python train.py --normalize_top_k=false --router_noise=0.1 --lr=0.00963 --train_tokens=794400000
Below are experts of layer 4 (counted from 0) of a mixture-of-experts language model. Rows are named router (the router's row for the expert), up (a neuron's input weights, with its number) and show model dimensions 0-255. Each number is 50 + 10 x the weight over its row's rms, rounded and kept within 0 to 99.
After each expert's rows: a language model's description of what the expert responds to. This comes from a sample of Wikipedia text that the model never trained on.

# expert 57
router:39 39 55 38 49 50 51 52 34 37 49 49 54 52 38 62 47 46 42 47 59 35 39 55 49 52 40 27 50 62 37 41 63 62 42 45 57 62 62 49 50 51 47 60 53 40 35 47 53 58 44 46 60 43 40 35 44 49 66 43 35 56 58 50 61 45 57 61 37 60 54 47 47 57 58 53 43 67 58 51 59 39 37 63 62 60 58 32 50 39 54 64 48 50 50 38 45 69 41 58 58 51 30 66 46 37 63 40 52 63 60 39 56 47 57 48 40 49 43 53 60 52 33 44 59 32 61 46 39 52 58 42 47 38 63 58 43 37 56 59 48 46 62 43 68 39 52 57 41 59 42 47 43 58 61 61 60 42 60 62 41 50 51 62 62 43 53 58 45 53 55 49 37 51 54 62 37 37 41 37 52 43 62 51 62 50 32 65 62 54 59 36 45 38 43 66 44 38 35 61 66 58 66 60 54 37 37 61 62 65 50 58 32 24 57 63 54 62 52 57 61 64 60 34 72 65 47 45 40 52 39 59 36 37 38 65 39 47 45 40 76 48 46 42 62 59 60 56 42 38 55 54 39 68 49 34
up1:41 34 44 52 63 38 44 54 49 38 46 42 59 37 60 61 38 63 44 61 39 48 36 59 45 60 44 33 58 48 42 59 49 61 56 46 54 26 32 50 61 73 48 57 38 25 31 53 48 42 37 60 40 51 58 50 53 43 59 46 44 46 63 50 75 53 52 57 62 47 42 51 51 63 69 58 61 52 43 46 52 41 51 49 64 42 54 56 50 40 69 68 55 61 55 42 45 43 36 44 46 43 52 62 47 52 55 48 67 36 46 70 68 48 50 61 46 45 47 56 51 60 53 55 63 39 45 62 50 67 43 42 39 37 59 54 52 61 50 38 58 43 60 46 49 60 46 54 47 44 38 51 55 39 53 66 42 44 49 68 39 69 53 77 62 41 54 55 57 50 62 57 38 54 46 51 53 35 48 45 50 50 59 48 51 43 51 45 46 38 53 60 37 41 31 57 45 43 47 47 51 79 57 52 51 50 44 42 53 63 50 30 39 81 47 56 58 53 63 48 28 65 60 50 64 51 50 49 68 49 65 52 50 60 60 58 74 71 33 45 40 53 44 42 45 56 42 58 25 37 49 48 45 56 58 52
Participles after was. Past participles and verbs after was, is or be, like awarded, amended, given, plus the and place names like Angeles.

# expert 48
router:42 35 61 43 49 47 40 53 33 39 50 50 56 59 35 62 49 53 39 48 58 39 44 54 45 55 41 29 45 66 37 46 60 63 42 49 65 61 65 55 50 53 44 61 52 40 39 42 46 55 45 51 59 39 39 34 44 51 57 40 36 54 57 51 61 40 55 61 39 62 49 49 44 57 64 49 38 63 54 46 60 38 35 60 63 59 53 29 60 45 58 63 47 59 50 37 42 59 41 57 65 55 30 63 58 39 58 47 49 64 60 39 51 51 60 40 40 42 46 53 62 52 38 41 62 39 66 46 37 48 56 39 47 40 66 59 43 45 56 59 49 48 64 47 65 41 49 53 41 68 41 43 41 60 61 60 53 38 62 59 40 44 51 60 64 41 55 62 47 53 62 53 38 50 57 59 43 42 37 35 55 57 60 56 68 38 32 65 62 47 57 36 43 40 41 67 41 37 37 61 65 59 73 54 48 38 37 62 63 63 40 63 39 42 57 63 48 60 51 53 60 63 54 33 69 62 47 38 40 48 43 61 41 37 37 63 39 43 41 41 70 43 50 43 63 60 59 55 41 39 54 60 39 69 42 33
up1:68 57 33 41 49 63 40 33 39 46 42 48 46 40 47 39 52 53 40 59 64 28 26 53 48 52 47 51 42 58 61 54 36 40 41 63 49 55 48 54 49 46 56 44 40 65 41 38 38 61 49 60 55 53 46 49 42 62 40 56 53 65 52 52 63 55 64 51 77 52 41 46 55 55 33 40 65 40 60 66 54 59 68 50 59 38 45 65 65 45 40 57 54 46 60 52 43 53 54 79 46 64 44 45 36 44 55 45 53 58 38 46 56 32 44 58 48 42 38 39 61 49 61 59 46 60 45 37 42 61 49 45 32 57 34 36 63 39 53 54 46 54 49 38 52 43 55 55 37 60 33 38 51 61 51 53 53 58 53 43 54 59 63 47 62 50 44 57 47 35 48 44 26 61 53 57 44 36 31 54 36 54 54 38 42 41 47 55 53 35 52 45 40 27 47 54 46 45 57 71 45 50 38 37 49 50 61 49 81 41 48 43 51 52 62 57 57 57 32 56 69 55 50 51 58 74 68 61 50 48 51 57 45 49 37 54 53 49 31 49 54 44 56 56 44 37 46 62 32 50 48 39 45 26 72 54
Year and number digits. Final digits of years and numbers after 200, 199, 198, e.g. 1980, 2023, prices, plus words like however, such.

# expert 17
router:39 43 56 42 49 53 46 52 38 37 51 48 51 51 35 63 61 47 32 48 62 47 44 59 49 54 39 27 48 59 36 47 59 64 43 43 64 58 62 49 58 50 45 65 54 50 36 37 54 56 48 40 61 42 38 42 42 41 56 43 36 53 59 52 61 38 59 60 38 64 52 56 46 56 59 52 33 69 51 56 56 38 39 55 62 64 52 32 58 42 58 60 49 61 53 37 42 50 42 57 60 50 33 64 48 40 63 41 59 61 59 35 48 46 61 42 39 44 43 51 62 49 40 43 63 41 64 53 39 40 63 41 39 35 65 64 43 41 52 63 51 47 60 40 73 40 49 56 40 62 41 41 41 52 62 61 53 38 60 63 41 42 47 63 60 45 47 64 46 55 58 50 37 47 58 59 47 41 38 37 43 50 59 54 69 36 29 62 69 51 44 38 44 38 42 63 48 36 36 62 60 60 60 47 43 38 38 60 63 59 37 65 44 34 57 63 51 61 45 54 64 63 56 37 61 59 44 30 40 47 41 60 43 35 37 63 42 43 43 45 74 42 46 41 64 65 57 53 46 44 56 51 38 73 45 37
up1:36 61 33 51 43 45 69 52 49 41 51 56 52 65 55 59 39 53 46 74 63 37 48 39 55 48 48 56 47 45 57 44 37 53 50 56 48 50 53 63 39 50 38 48 67 53 64 52 48 46 35 42 55 48 32 36 42 56 38 44 45 33 35 62 51 53 54 59 58 36 54 49 41 65 61 46 47 55 43 60 48 52 61 57 58 56 51 51 38 27 48 47 39 55 43 44 40 78 43 64 37 38 64 59 62 49 59 40 68 53 69 61 56 21 59 65 43 58 45 51 53 56 57 39 46 68 34 57 45 52 46 56 53 48 55 55 41 59 45 56 52 67 53 37 67 29 41 43 41 64 36 63 56 58 53 49 73 55 51 59 54 41 61 62 60 50 56 49 54 70 39 39 41 39 57 51 65 48 54 30 55 53 61 57 54 31 35 52 39 51 46 65 56 61 40 57 49 40 47 57 38 45 52 55 55 40 42 36 46 53 58 31 46 59 48 56 55 46 58 68 64 50 59 59 47 54 38 46 58 49 37 67 50 35 41 42 52 50 66 38 59 45 51 45 48 48 46 69 30 46 72 38 50 42 67 66
Verb-bound prepositions, business words. Prepositions governed by verbs, like accused of, blamed for, labeling as, plus suffix pieces and business and development vocabulary.

# expert 28
router:40 43 50 36 45 52 39 50 34 38 50 52 53 60 37 58 52 55 35 43 60 41 44 53 46 55 39 34 44 54 39 45 60 64 44 42 62 59 61 58 53 49 49 66 55 46 38 42 42 62 49 45 60 42 39 37 42 49 57 40 36 47 63 54 62 42 56 58 36 54 59 51 38 56 61 56 37 65 59 46 60 39 31 59 64 58 51 36 55 40 55 66 45 62 56 36 46 59 36 60 61 53 36 66 53 38 56 48 52 60 59 39 54 43 57 46 41 49 48 60 63 48 39 37 64 34 55 43 37 48 61 44 44 45 63 57 48 42 53 61 49 44 61 39 67 40 47 65 43 70 40 40 45 54 57 62 50 39 60 63 36 49 52 61 60 37 49 69 50 52 64 48 36 47 52 58 41 44 40 40 54 53 62 62 70 33 25 63 59 41 51 39 46 38 42 62 49 38 36 62 62 64 67 55 50 40 38 63 66 63 46 66 36 35 56 62 48 60 50 63 61 61 55 36 67 63 40 42 40 53 45 61 41 36 36 62 37 46 43 53 76 44 45 40 64 55 61 58 44 40 54 56 39 66 48 36
up3:51 54 48 46 53 62 59 42 49 59 55 62 68 64 46 50 59 60 47 54 34 56 41 47 59 58 58 51 36 48 73 72 38 36 53 41 65 39 60 51 55 55 42 57 40 46 41 51 45 58 51 69 69 55 36 59 55 49 34 64 53 55 57 61 51 57 66 47 45 52 54 53 53 49 41 41 41 34 59 61 51 34 63 58 59 61 66 55 55 61 40 57 66 42 30 30 47 54 31 37 42 55 47 39 38 40 64 53 48 40 49 42 51 65 52 30 43 61 24 63 40 67 49 46 49 41 45 47 44 44 53 40 52 29 45 48 38 66 56 56 50 44 60 40 54 44 48 35 52 53 51 55 41 58 41 74 36 48 51 52 57 42 49 72 51 47 51 54 41 45 37 28 48 42 51 62 37 49 40 38 45 50 53 48 61 44 74 59 51 48 48 45 57 61 25 48 48 64 37 50 38 38 48 25 46 47 58 56 61 66 63 48 43 45 55 42 35 42 61 52 60 47 36 58 59 55 40 49 44 70 47 68 48 33 41 51 61 39 41 40 42 43 51 50 65 46 53 49 50 44 30 51 47 58 50 30
Adjectives before nouns. Attributive adjectives like new, first, original, traditional, all, plus commas and "New" in place names such as New Zealand.

# expert 41
router:40 41 64 32 50 51 44 51 42 36 54 59 53 54 41 69 54 64 40 49 60 30 38 58 38 56 39 35 41 67 36 45 56 68 52 40 65 57 64 50 51 53 43 60 43 42 38 47 48 51 54 42 59 43 36 35 52 53 65 50 39 51 61 52 62 47 57 58 40 65 57 43 40 52 59 57 37 77 51 46 62 37 39 60 64 57 56 35 47 54 57 59 50 58 55 37 38 52 41 61 59 53 43 60 57 38 63 38 50 58 58 39 60 47 59 45 39 40 44 56 61 65 47 43 60 44 59 44 38 39 46 39 48 40 63 59 49 39 48 60 52 36 61 51 73 39 45 67 42 66 39 45 43 57 59 64 54 41 59 61 45 49 46 62 60 35 52 65 54 57 61 49 35 49 53 57 48 37 40 40 46 53 58 50 61 46 33 60 58 48 64 37 45 39 42 63 43 40 38 63 59 61 66 55 55 38 40 61 61 64 47 69 35 28 60 64 54 63 59 42 63 62 43 40 68 62 47 50 38 53 42 60 42 38 35 62 35 41 45 46 75 41 54 40 61 52 60 53 43 46 58 61 38 57 44 37
up2:59 52 41 51 45 44 43 57 45 46 53 58 53 33 51 53 41 55 51 45 57 51 55 28 42 53 38 36 45 55 41 50 55 59 52 48 45 60 43 43 51 60 39 38 48 45 33 60 57 41 58 30 41 64 56 43 75 50 64 46 43 44 56 55 78 62 58 54 53 38 48 51 46 39 47 50 26 49 48 48 27 51 64 53 50 55 43 72 54 60 55 65 22 50 40 53 30 47 64 51 68 48 49 51 52 47 58 52 68 47 50 42 51 38 56 76 41 48 54 59 62 55 46 36 52 40 43 52 33 44 65 59 39 51 66 48 53 46 29 53 50 47 42 55 46 42 78 44 37 58 47 59 52 56 71 54 49 61 61 29 53 50 54 51 56 60 49 46 55 35 39 54 17 56 46 57 41 53 52 46 50 57 57 53 57 37 59 53 41 44 48 44 54 40 44 66 58 33 49 62 41 42 47 60 60 53 37 45 55 67 77 63 65 56 52 47 50 41 46 61 62 59 40 36 48 64 40 44 46 58 37 68 46 35 59 41 70 62 51 49 56 53 58 42 51 55 54 41 58 28 48 53 50 33 54 47
Of and locative prepositions. Of, in, for, on, against after head nouns in titles and descriptions, like Secretary of Defense, Sisters of Mercy.

# expert 25
router:42 37 57 43 53 55 45 59 35 37 50 50 51 54 42 60 52 60 36 45 61 40 44 54 42 58 41 31 46 55 37 42 60 65 42 41 65 62 64 49 56 46 46 66 52 43 38 42 50 57 57 47 59 40 36 35 45 46 60 39 36 58 59 52 61 48 54 61 42 68 53 50 44 60 59 52 37 68 63 45 63 38 34 61 63 59 57 32 50 44 57 61 45 63 52 37 41 46 42 59 62 53 32 65 53 37 67 39 58 60 58 39 55 49 59 44 39 41 51 58 60 49 37 41 64 37 61 43 39 44 53 38 34 40 64 60 42 42 50 60 47 39 63 37 76 42 47 55 43 62 40 40 40 56 64 60 50 40 61 61 44 40 57 63 63 42 56 60 45 55 60 49 38 50 49 56 44 47 41 39 45 51 60 59 63 43 25 64 57 54 62 39 45 38 42 62 50 37 38 59 59 59 69 58 47 37 37 61 62 60 47 62 43 37 57 65 45 64 51 55 61 63 50 40 63 63 41 37 41 39 41 61 49 38 40 61 36 45 42 39 71 43 48 38 54 55 64 56 44 41 54 59 37 72 45 36
up1:35 61 28 65 52 31 47 49 45 48 44 51 49 54 37 47 54 41 53 42 52 43 45 44 50 61 46 37 49 64 42 33 67 60 68 50 59 57 59 45 19 76 44 46 54 62 51 57 47 55 34 49 46 44 43 54 42 46 55 45 28 40 30 50 46 47 59 63 53 59 61 47 55 47 46 56 41 42 54 56 60 32 45 51 60 76 62 56 54 60 61 54 52 45 52 41 49 60 48 45 54 67 61 60 47 50 60 40 26 58 43 52 50 56 65 41 42 34 57 56 57 34 53 47 49 70 57 46 39 72 50 41 60 59 49 45 54 23 49 59 52 38 74 51 47 34 54 56 52 59 46 45 54 49 62 49 40 53 65 40 62 66 52 55 47 55 51 47 57 34 29 55 46 51 54 61 40 58 21 58 54 47 55 44 56 62 47 63 55 41 47 41 49 22 45 54 52 47 38 58 61 43 44 43 49 62 63 51 45 67 65 48 62 26 51 47 50 60 45 44 57 67 52 47 58 38 61 47 64 48 40 50 56 54 69 61 40 49 27 50 58 59 40 37 53 57 61 62 45 58 52 40 45 40 42 50
Country codes, prepositions. Three-letter country codes in sports tables (USA, FRA, ARG), plus "as", "in", "of" and "with" linking phrases in prose.

# expert 47
router:40 35 52 36 46 48 48 47 43 40 56 51 51 56 28 67 53 48 34 52 61 45 45 51 49 57 40 29 46 56 37 42 59 63 43 41 61 64 61 44 53 53 45 60 50 46 35 48 50 55 44 48 61 39 39 36 43 48 59 45 37 53 63 54 61 37 47 61 40 62 45 53 49 57 61 59 36 62 53 53 61 39 38 59 63 56 53 28 57 47 50 63 60 55 64 37 40 50 41 58 55 55 37 66 57 35 59 49 51 62 59 36 60 52 61 45 37 54 48 59 63 41 38 42 60 43 67 45 40 51 51 35 39 35 61 56 40 43 53 60 56 54 60 36 80 40 43 58 39 56 39 43 46 52 58 63 44 39 59 61 37 47 52 57 64 45 58 61 44 47 57 46 36 49 59 60 49 35 42 39 53 63 62 53 61 36 28 65 54 46 53 36 46 39 40 66 52 36 36 61 57 59 68 57 52 37 40 61 62 53 47 65 47 37 58 63 47 62 45 58 59 61 54 35 64 64 47 31 41 45 42 57 50 37 37 63 39 44 46 41 73 38 54 41 67 61 53 62 43 41 55 61 41 70 38 37
up1:56 50 61 57 42 44 51 54 50 50 49 41 62 54 44 67 61 37 43 54 47 42 46 31 51 33 46 54 53 47 26 46 55 50 52 44 55 59 48 57 54 54 46 57 39 59 44 50 64 66 48 53 43 49 59 53 55 57 18 34 51 59 65 43 51 53 45 64 58 45 47 35 54 53 58 57 48 40 48 59 64 39 43 43 69 55 44 45 27 61 60 47 42 63 45 34 50 63 48 63 57 43 69 47 42 62 45 50 40 49 64 50 50 58 41 34 47 61 35 32 47 65 44 58 31 69 46 34 48 52 57 54 62 44 46 49 62 54 67 59 59 54 51 50 44 43 39 62 42 58 33 54 47 61 43 59 48 37 64 62 47 53 67 62 77 47 73 42 58 51 50 62 57 52 43 55 57 58 33 69 45 57 51 53 51 65 56 47 47 49 60 33 53 57 40 51 66 63 30 37 58 53 67 31 62 38 61 58 41 39 59 41 49 27 59 34 41 47 52 43 47 53 63 55 50 60 25 53 60 51 50 62 61 51 51 69 44 52 63 31 54 35 44 35 54 58 33 59 42 64 51 36 50 51 52 56
Coordinate digits, article a. Minute and second numbers in geographic coordinates like 57′19″W, plus the article a, with, after, and sentence-opening words.

# expert 23
router:40 41 52 35 46 54 40 56 31 39 49 47 53 60 35 62 45 58 31 46 58 38 43 60 50 54 41 34 49 56 40 46 58 63 45 38 61 60 59 50 55 51 42 59 56 41 36 49 52 57 48 49 62 34 39 37 42 48 58 44 37 51 64 50 64 39 52 63 40 59 50 49 32 49 62 60 36 66 62 52 59 37 36 53 64 53 48 29 52 42 57 66 42 52 59 36 42 53 42 61 63 53 38 66 48 39 59 48 47 60 60 42 53 39 54 44 38 51 46 50 64 48 39 36 62 35 63 40 39 48 63 38 42 34 66 61 42 41 54 58 50 42 62 37 70 40 49 63 41 69 42 42 41 58 60 59 51 42 57 59 42 52 55 58 63 43 56 61 54 53 61 48 35 49 55 58 41 43 37 40 53 56 61 60 63 43 35 61 57 46 55 37 46 37 42 64 56 35 37 59 67 60 67 61 49 38 37 60 67 57 35 65 36 36 60 62 51 62 45 56 63 60 50 39 69 62 47 37 40 48 40 58 46 37 40 61 39 45 38 45 78 46 46 38 63 62 53 52 44 46 55 51 38 68 44 35
up1:64 52 63 32 28 76 56 34 46 36 46 47 48 59 58 54 58 47 41 52 58 44 50 38 50 60 53 62 46 59 54 50 36 50 59 49 29 78 52 50 45 62 42 43 20 53 50 69 55 48 52 49 59 60 38 41 54 45 74 56 28 52 54 50 65 61 53 49 49 54 52 37 62 48 55 53 39 58 55 28 47 57 80 49 46 59 27 55 40 44 46 58 56 46 31 42 63 31 47 57 51 47 45 57 65 45 46 42 57 61 47 50 52 67 46 29 49 57 60 41 53 46 39 47 64 52 60 45 56 46 66 38 63 42 52 42 27 47 61 67 43 42 62 42 40 48 43 45 50 55 29 56 55 56 53 61 52 36 40 60 34 34 47 46 60 43 43 64 45 34 54 39 45 51 48 41 34 55 46 41 47 54 61 53 56 36 50 58 61 55 53 54 46 48 55 60 65 45 61 38 40 57 47 51 42 67 63 59 41 57 52 69 42 46 56 43 42 66 54 46 46 44 57 47 61 52 56 37 43 43 43 53 55 48 28 36 36 51 54 45 61 59 56 50 72 44 51 59 41 41 37 65 47 47 52 41
Commas and clause links. Commas, and, or, is, be in running prose and table pipes; also verb-linked in as in results in.

# expert 53
router:41 40 55 40 48 52 48 49 34 39 41 56 55 59 39 63 49 55 40 46 61 37 45 54 45 59 38 30 44 61 37 42 57 64 43 47 63 61 69 50 51 49 43 62 46 35 37 45 51 55 54 44 61 44 36 37 42 42 60 40 37 48 58 53 61 47 51 59 39 61 47 47 43 50 62 62 39 68 60 46 63 38 33 64 64 59 52 31 49 49 59 63 46 66 58 36 43 63 43 58 60 56 29 64 58 39 58 48 50 61 61 39 55 48 57 41 40 45 48 55 60 51 39 38 62 38 59 45 38 52 61 40 49 33 65 58 44 44 58 60 35 44 62 43 68 42 50 55 43 66 38 42 44 58 60 63 45 40 59 61 41 44 50 61 63 40 50 66 56 54 64 50 36 46 56 60 42 45 40 41 50 50 60 60 69 42 26 64 60 50 52 36 44 39 44 66 47 39 37 62 62 61 71 59 50 37 37 62 66 53 46 60 41 29 58 61 52 62 47 60 62 64 46 39 71 63 45 41 39 51 43 58 45 37 29 60 43 43 48 42 70 42 48 38 56 56 63 56 44 40 53 58 42 62 45 37
up1:43 45 69 53 46 61 36 51 47 50 50 36 45 50 52 40 47 57 42 65 55 55 50 56 51 48 49 52 50 38 46 53 40 37 57 41 45 66 63 53 54 43 56 41 53 59 48 53 31 63 47 63 72 50 40 50 51 62 52 36 55 57 49 45 51 55 48 57 51 49 56 65 55 69 51 45 46 55 46 56 46 30 57 59 53 40 60 42 30 72 36 67 48 38 73 55 50 54 53 44 53 23 49 58 36 52 60 41 62 42 62 41 59 51 52 66 57 70 60 51 47 40 41 56 45 60 51 47 56 48 48 38 46 49 54 67 50 59 62 50 64 48 55 49 39 38 51 43 35 69 32 31 56 60 49 85 62 48 49 70 49 29 43 47 43 55 62 51 52 61 42 51 49 57 49 37 59 51 54 62 58 40 32 60 45 53 67 44 73 71 46 47 55 40 46 68 63 35 41 40 53 57 43 76 50 49 45 57 47 36 50 59 39 54 49 52 50 56 47 57 29 63 47 62 54 43 57 65 46 56 66 71 47 43 47 47 49 47 57 32 54 51 44 61 50 57 27 53 60 39 57 49 42 57 69 40
But and number digits. The word but in not only… but constructions, and final digits of years, dates and numbers in sports and shipwreck tables.

# expert 8
router:40 40 56 39 47 51 43 53 34 41 47 50 58 52 37 64 55 57 37 48 63 36 43 56 46 59 40 34 45 57 37 42 62 65 44 40 57 61 60 50 57 50 46 62 49 43 33 44 53 57 49 43 60 40 38 31 44 47 62 40 33 49 59 50 62 45 55 59 40 65 58 51 41 57 62 57 38 67 57 51 59 37 34 58 64 62 55 28 49 49 57 63 49 62 53 35 43 59 41 58 64 55 32 65 47 38 62 40 58 62 61 34 50 46 58 44 41 44 46 56 62 54 39 39 62 44 54 45 38 52 57 42 47 34 65 63 44 38 57 62 46 43 64 42 70 41 49 61 40 72 41 37 43 57 62 60 50 39 63 62 38 49 50 61 60 40 49 62 49 47 63 48 36 48 55 58 44 40 37 37 53 54 59 53 61 45 37 60 58 51 56 35 44 37 42 63 50 36 35 62 62 63 68 57 49 36 38 62 67 59 44 60 41 36 58 63 45 62 42 51 62 63 57 39 66 65 46 42 38 52 42 62 49 37 41 64 38 44 42 45 74 44 42 39 59 55 62 53 45 40 54 56 39 68 45 34
up1:50 28 61 43 44 51 48 48 53 57 48 37 29 58 40 67 67 52 60 43 53 46 62 54 36 56 49 40 41 60 57 62 49 63 34 46 73 50 39 34 29 41 49 45 52 48 37 34 54 48 55 56 63 52 46 40 46 60 42 47 51 67 44 38 61 53 71 67 60 45 48 41 37 52 53 28 44 54 59 77 49 58 53 48 49 41 65 66 58 72 62 43 54 36 59 59 45 66 48 58 60 59 58 58 52 45 39 56 32 50 58 56 43 36 57 56 67 47 42 48 52 53 63 76 52 41 61 34 44 43 45 49 64 62 50 65 36 53 56 59 50 55 28 50 50 41 45 30 38 37 34 54 51 35 42 53 49 49 56 42 43 59 48 59 65 45 42 68 41 50 50 59 48 48 56 56 56 52 21 45 51 52 47 42 38 42 58 56 46 51 40 45 57 61 58 41 55 49 52 56 50 52 51 62 60 34 52 40 73 40 54 37 46 45 64 57 47 37 50 48 56 57 49 57 55 52 35 58 54 55 36 50 29 45 55 29 48 37 54 63 52 38 37 55 47 43 36 61 45 27 68 42 63 52 51 50
Articles and pronoun subjects. Determiners and subject pronouns starting a noun phrase or clause, like the, The, he, she, they, it, often sentence-initial.

# expert 20
router:38 42 59 42 47 45 43 60 37 39 46 52 54 62 39 64 53 51 39 52 61 38 40 57 44 60 39 34 49 62 37 41 63 63 38 46 59 60 68 42 53 51 47 61 54 32 36 41 47 57 49 42 60 36 37 32 41 46 60 40 32 51 61 44 63 43 51 59 40 60 55 52 42 53 63 50 35 69 60 52 61 39 38 61 60 56 52 25 51 47 59 61 42 64 55 34 44 54 43 60 60 55 28 64 49 35 60 41 57 60 60 39 54 50 56 45 37 43 47 51 62 52 36 42 61 33 61 47 36 48 55 39 46 33 66 60 44 41 54 63 48 51 63 41 71 40 49 61 41 59 41 47 43 54 60 62 54 40 60 63 37 44 48 58 64 47 49 58 48 50 64 45 36 52 55 58 43 37 41 37 48 51 60 52 65 44 29 63 58 51 57 37 44 38 43 63 48 40 37 60 59 63 66 59 48 39 39 62 63 65 45 63 39 37 56 64 49 60 50 49 60 62 54 39 68 64 47 45 38 52 42 61 43 38 37 62 44 45 44 39 74 37 48 38 56 57 60 53 44 36 54 54 39 64 42 37
up0:54 44 52 35 56 46 43 59 46 44 38 47 56 48 58 51 47 50 34 46 59 51 39 65 47 53 52 56 49 52 54 30 41 63 45 37 43 52 53 55 54 66 56 40 49 33 50 54 61 50 56 53 61 59 52 53 53 63 49 37 35 54 52 34 62 52 39 55 37 68 50 55 42 51 44 52 30 60 45 54 58 61 47 62 44 52 69 44 47 61 47 54 65 51 55 42 24 69 39 48 74 51 41 42 53 52 33 53 44 52 64 62 60 56 43 52 49 59 56 61 42 67 62 41 57 57 36 30 47 44 57 56 36 32 49 60 48 44 49 59 56 56 52 41 49 27 55 60 41 51 44 54 49 58 50 69 52 62 43 45 39 64 64 49 59 57 55 60 52 61 28 46 45 42 32 51 58 54 59 48 49 40 76 41 35 43 34 60 35 57 26 59 33 56 45 62 44 33 40 57 38 59 52 49 36 52 41 65 51 33 41 68 52 73 59 57 64 55 63 61 52 40 51 55 53 58 62 55 43 55 46 50 66 41 47 60 46 65 58 33 66 53 52 46 45 58 44 64 52 62 65 67 42 31 65 35
Country and place names. Country, state and city names after in/of/New/South, such as India, Australia, Canada, Hong Kong, Wales, Texas, Philadelphia.

# expert 46
router:36 38 52 39 48 56 47 53 36 40 52 55 57 59 44 65 52 53 35 45 61 43 44 62 51 60 38 29 44 60 38 42 58 66 48 47 54 60 68 49 51 47 47 61 52 42 34 44 45 59 52 45 64 40 36 36 40 49 58 48 37 54 59 58 61 47 52 62 40 64 53 45 40 55 62 58 42 64 60 46 58 39 34 59 60 59 53 35 54 42 58 62 40 60 55 37 44 58 42 56 62 54 37 66 51 36 60 42 55 58 60 38 52 47 60 41 39 45 49 53 64 52 34 40 62 40 57 41 37 50 56 33 48 38 64 58 42 42 57 62 49 43 64 44 66 41 46 54 42 68 38 35 42 57 60 63 52 38 59 62 40 48 54 62 62 42 57 66 46 53 63 51 36 47 55 57 45 39 36 40 44 60 63 59 62 46 24 63 62 56 52 35 42 38 44 65 50 39 36 60 66 61 67 53 52 39 39 63 65 60 48 60 39 38 58 62 48 62 45 66 61 63 47 38 73 62 45 36 39 49 42 61 47 37 33 64 40 51 45 49 72 45 44 40 60 62 58 51 45 41 55 56 39 70 48 37
up8:28 61 47 53 48 57 50 52 57 57 47 38 78 49 51 49 59 56 70 51 50 48 58 33 53 34 49 29 49 47 57 46 46 43 49 53 52 50 55 59 47 63 49 65 59 24 38 42 58 46 41 48 32 43 47 48 59 50 35 46 52 55 45 57 55 44 69 44 31 52 30 59 38 50 46 48 37 48 46 45 60 52 37 49 63 44 46 60 55 73 46 42 25 65 57 50 59 55 49 48 52 48 63 57 49 60 46 47 50 58 53 37 50 46 27 49 30 60 52 42 51 64 63 65 52 44 44 38 41 48 62 40 53 53 51 52 55 48 63 68 56 41 38 47 50 31 43 46 45 52 32 44 32 49 70 56 50 37 47 64 62 62 61 48 44 31 47 64 49 58 51 46 34 64 47 50 53 70 45 34 62 51 45 62 39 37 52 63 45 49 34 43 39 21 46 63 47 53 49 32 44 47 55 27 56 47 41 46 43 50 56 55 55 69 62 59 35 40 46 43 52 62 33 50 39 43 60 47 38 53 37 51 38 55 59 61 56 46 43 46 50 51 35 43 48 64 39 40 61 60 32 51 35 61 68 40
List commas and However. Commas between listed nouns, sentence-initial "However" and "Additionally", and digits in dates, percentages and climate tables.

# expert 16
router:38 36 56 40 51 56 36 54 26 41 45 47 54 58 36 65 46 48 35 46 61 37 39 54 51 60 39 41 47 52 36 41 62 63 47 52 65 59 63 52 54 44 45 62 45 39 35 38 52 59 47 51 60 37 34 34 38 47 66 59 36 46 61 58 60 39 51 59 41 54 60 41 48 61 61 54 33 67 52 35 59 39 41 46 62 57 55 32 55 45 50 60 53 59 70 36 45 57 42 59 55 55 36 65 63 40 58 35 63 59 59 42 56 46 63 51 41 45 45 52 62 46 31 42 59 39 73 46 40 42 50 42 44 39 66 65 46 43 45 60 53 41 61 39 57 40 53 61 38 71 39 41 45 60 60 62 46 43 60 61 39 45 57 60 61 44 59 61 50 57 59 48 36 48 57 58 47 37 39 39 44 56 61 60 60 54 38 60 56 59 42 42 44 39 44 62 46 43 33 60 54 59 64 62 50 38 38 63 59 58 52 72 43 32 56 65 51 63 38 50 62 64 59 39 66 58 55 53 38 51 41 60 56 37 38 62 43 37 57 48 67 52 48 39 66 56 59 44 45 51 53 44 40 66 40 34
up0:47 50 49 39 54 30 44 42 39 39 79 51 52 40 46 52 50 49 42 57 63 41 54 43 22 41 52 43 58 53 51 62 65 48 45 58 49 62 52 47 45 54 39 63 48 66 55 56 45 48 62 50 68 44 30 35 57 50 52 36 56 53 46 31 57 31 60 41 32 58 55 68 42 37 50 44 40 62 56 38 55 42 52 46 55 60 62 33 41 41 36 43 45 51 40 45 53 53 49 45 63 57 31 41 48 55 58 44 58 50 64 34 48 50 38 35 45 45 78 48 66 61 34 71 56 41 61 72 61 27 58 53 58 61 52 39 48 55 64 53 56 49 59 32 54 43 24 57 41 44 38 52 44 46 49 65 43 46 48 56 47 52 57 45 52 58 41 39 61 43 37 49 51 41 37 56 43 56 53 59 60 57 47 45 69 51 59 52 36 59 51 56 60 42 39 64 34 66 54 54 48 49 48 40 49 45 49 37 52 63 61 43 49 54 59 55 48 60 50 43 51 39 28 66 46 59 73 42 58 47 37 66 53 53 62 38 42 57 62 56 74 47 38 40 43 53 51 60 49 30 54 33 46 56 59 46
Action and motion verbs. Past and -ing verbs of movement, action or career steps in narratives, such as moved, joined, retreated, arriving, took.